Experts of a small language model.
Experts: 256 experts in each of 8 layers, a softmax router, a shared expert of 192 neurons.
Below are experts of layer 5 (counted from 0) of a mixture-of-experts language model. Rows are named router (the router's row for the expert), gate (a neuron's input weights, with its number), up (a neuron's input weights, with its number) and show model dimensions 0-255. Each number is 500 + 40 x the weight over its row's rms, rounded and kept within 0 to 999. Numbers have three digits each.
Before each expert's rows: "comes after" lists some tokens at least twice as common just before its tokens as in all text; "gets" lists some tokens that make up at least twice as much of what it gets as of all text. This comes from a sample of Wikipedia text that the model never trained on. Tokens count by the router's weight.

# expert 151
comes after: ":", ",", " of", " over", " and", "."
gets: " ", "0", " two", " $", " three", "–"
router:575534475450509478465456547532550496552464566500396573579504498446483564480543592461469533538512425527559464495474536511491480525515518538470527563490472561524556379512504506445503517441497544540505461460432489556502525465493452500519453476539526491460455501516600517478444496466510542473541497488417481513499518521459461525526505561537494439503488483468419542505524498502522503579425459469523497473534508503527488490511520506482478471507482540518573416513414536571462534492527482470515472489502439476521506523495499530409520492519429475468589565503397526430527517473504583459553454459563472508488516530435537507529517523542492549526483471431423523455511480473516506508467550490560507523502491459533536542529530518577509555457489497397515513499434522528537518503540540
gate0:490433491488437479532461445485495426559498510473531489521526535565491462485443468546532422521455531466455467500551561526470545519469514470458479512531545481502560487473532490427556530561483586529434535494513524464561525448631525536541572481502545485416476428585547546529467509535501432530512472495493531454500543454492530452517510482477538454508473464522505408552544503500498464437564494452505507506505470492482492566469455506492433477497459516470550473465528549571493542500486526485396555517468524550486519544509581489548496465474560522520491461549391508541455526488506491542482463499535464510528568530472475494459373448492443446460511486475505492554485506526473505542535515475483473521557478542506553432576469461573466496522466546519493446475423503531468452485484473
up0:535509566482510505456560471535476530529548426445470523499484528537526533460548481562488529492505435491564491507434457460521495443477547559555524541518442499470488583455464515530498526479472458519484549485471538451476552515469486505448428472518421475479535524509439470493505478464550534451538556513521475554501463543515485510592448528438443402521501585500478467425471486494507560459451504525515519447450537538507483506558496529563504468507531445447476489587445467500552486455489484523544505480467537481529536546534511440448480509500467431506514468463543507524546568495481611510543549451552520515478492507507536501525538525532577500499482484438424522437523488493491564505518549515497534475433467509515587652497503582469472522535565503423521469535574527506558488506536494
gate1:476477546512485473519476501510504433504478404564538485507545498572462443516451535531478482478494448487513550516482533505525458410540438558569548502512532493513394517522510487543527528482501448461531515514508524461511542515358545519470500532521512517515525421496515452584504515536517480483468499522553559501473460537468499507462565534524476465582456479459475421526509425542543506446466568482498472473503493531529435556553497505533550540460498544463492536543559525556485428526501442554460594422503513449460433473561522460524540492516467497503422573534486470515553497486454486468486482539571441466513477478507438480479471495587503458604589546479420526536545497488465504447510481507445504509502473525535455526572505493519457465445504501443505467522505473465449456540455517
up1:508502531527505470524510488502463499533509421564505521543551489545492521558486511500482466479494490513542572480483530501511466422484478565485571474500576514521454534521504492589495540484473488485502528537495473474537541523413522511494532572585501527484552470509508430505491519523509532511487481486585550475477431521510519513494582575487489496573459485469491472458526445519555507520463557483524502448488508508491458527551520511447550519478454505509518517613545504511551476514505468571487592502485510427469450490542555511492539559467456528540436504574428514559510458409444489467468517596539408476482463488475446478530502487558474523550507539485448522489593499444542450424470513555449539508469506560485450603536513488497468419455505504406490454532544460458462433490428532
gate2:495473515483486495495482463521505445501460481505471408484541485577506509493480522468477510560500493499552435519447450520532469544481487513612511514436524489474436561542534450504537547460483489472504586503459486521426567542506411523520550453556460511528409560497530551502501538512510566554510527497527496594441590472497473487446499501499500432578484499546518494496445486507505410516472483515491467473436528536549506493479462563481483566436428412447491483449594533452456492465524489536502473488432544550489526455565482525566477474463478534506475493521573498494509559468552481522541492488553573561468514527549482537542540451526497518433479522439512533565481496538530407484441435523478517502534468511479493421451547504492445536518467544535511571460531448516561465499526498
up2:457483500493466467513488463561503431470434447497489439497545500580491482464462499470516509553469519506543505537439502503526495566453453497590528503461549502493455601577543505557552575513510466475523586518476504552457573557488434502514564485528449486520405552521552530531510517478470566581495477479511480581436582487510527505459501484509488423553491489573526517500464482513510441473527503532508478484448526481501502530489435548502490579445431428499513464464582542457447508481498497529514478458478538494495491427535496493582494472474455536523444493541545510533479526524508485526528522468519547531524527537550531522524512418517507527456500516418537522563446488504520425519458472543513503535552459505477484434447553472450466501523464568574509605480530428491544419494544477
gate3:475499533592523524533444464488468453524554422490593584501581506565477522440469523526528498578488506531545526463452509499477495516442446501502544429531480499475478409512486475511517539553516437541457501515436539504510484502480517473504516470507534507507490529580521397479546560453472498456557478505465451509439494477538573478508496435487433490501503548516424523540448461505546490485519546552451459486471439504445494485500600576473509476531448499488474515522497485559528500525536463458534474513505463461482502532449545536548490508514483504488491476458506513523546607432531440522500480474469529442516488546544494484423500516479617506583477483482460534431599499460511483558462589499491497450491528517511447565495491414524518491509481453487531472488610496497414492512506553
up3:490469518392470469433577532485542542457424536510418374501438447440540473516535493463473503440536465516480456534528507511526485462559570495484456576481489496518509615486503542493457464468490548445521490494547450517478568503518469508503469488489488497488515445443463604471426443552518513500456516504521601494557522534467408530521510535515574550560501449498573539448511537482487506513457439471531530512530553536568502528537462433494501528448507500498479474460516498479482511457470514513484491482503534509510502464535440454419516516486515496496493511540490473455467438539464536475501497509488480531474519510462510534544519490514371483448511544555541482523412502527482510431538435507559524537506473471512506429506506582492461518511510555502473590525413539475574527480500459
gate4:500515514445514456411502521497484496551510478485529487481515499446500524541449512485449529487534468455509584449477484481503489535531521511497526522506515528513529534505478501478491503489464518507453527523459443533502529539490496523507500608404519509442518456521464503499524516506466546443520469489550539549609534492585508584585508468508476397560544453484505506534442481485509582554402502558488493529497483547421503474510494514464557528525532487486606489475503425583532501547454540547572511506572506469509503466441490491426519521508485484481450479616478475459547434511513387518493474459471473449531523417525477534491615545540471512483427540518497521378487492466475453495457519500495496530517521550465511477529487491406589457513474505501493498536550489487520545467479519
up4:480475522563500538591466497489521492436486510552416512547464498552477473489536506537524517491479544520464435510513484531511486447463483517498484468467471455470473487498516471503504506526493481496501472477459512449478457519520518487540505413574517472551487472490541493489479466480514414532437508496438451493428502497416505431426503551521508602488495490519469526463507538496488422462587515423489496487554483436548468486551493500545433462473451547499463506504506548424443494464562426441455443475481476517513524589575547524545459505534553550514550518392516504500470583448488559503459475529520534535517478590474574473487404413471546472504532473475532435590486486542532559494557469464509441475457470426534445489459517507592453511458537490501544538442494508506508504522493474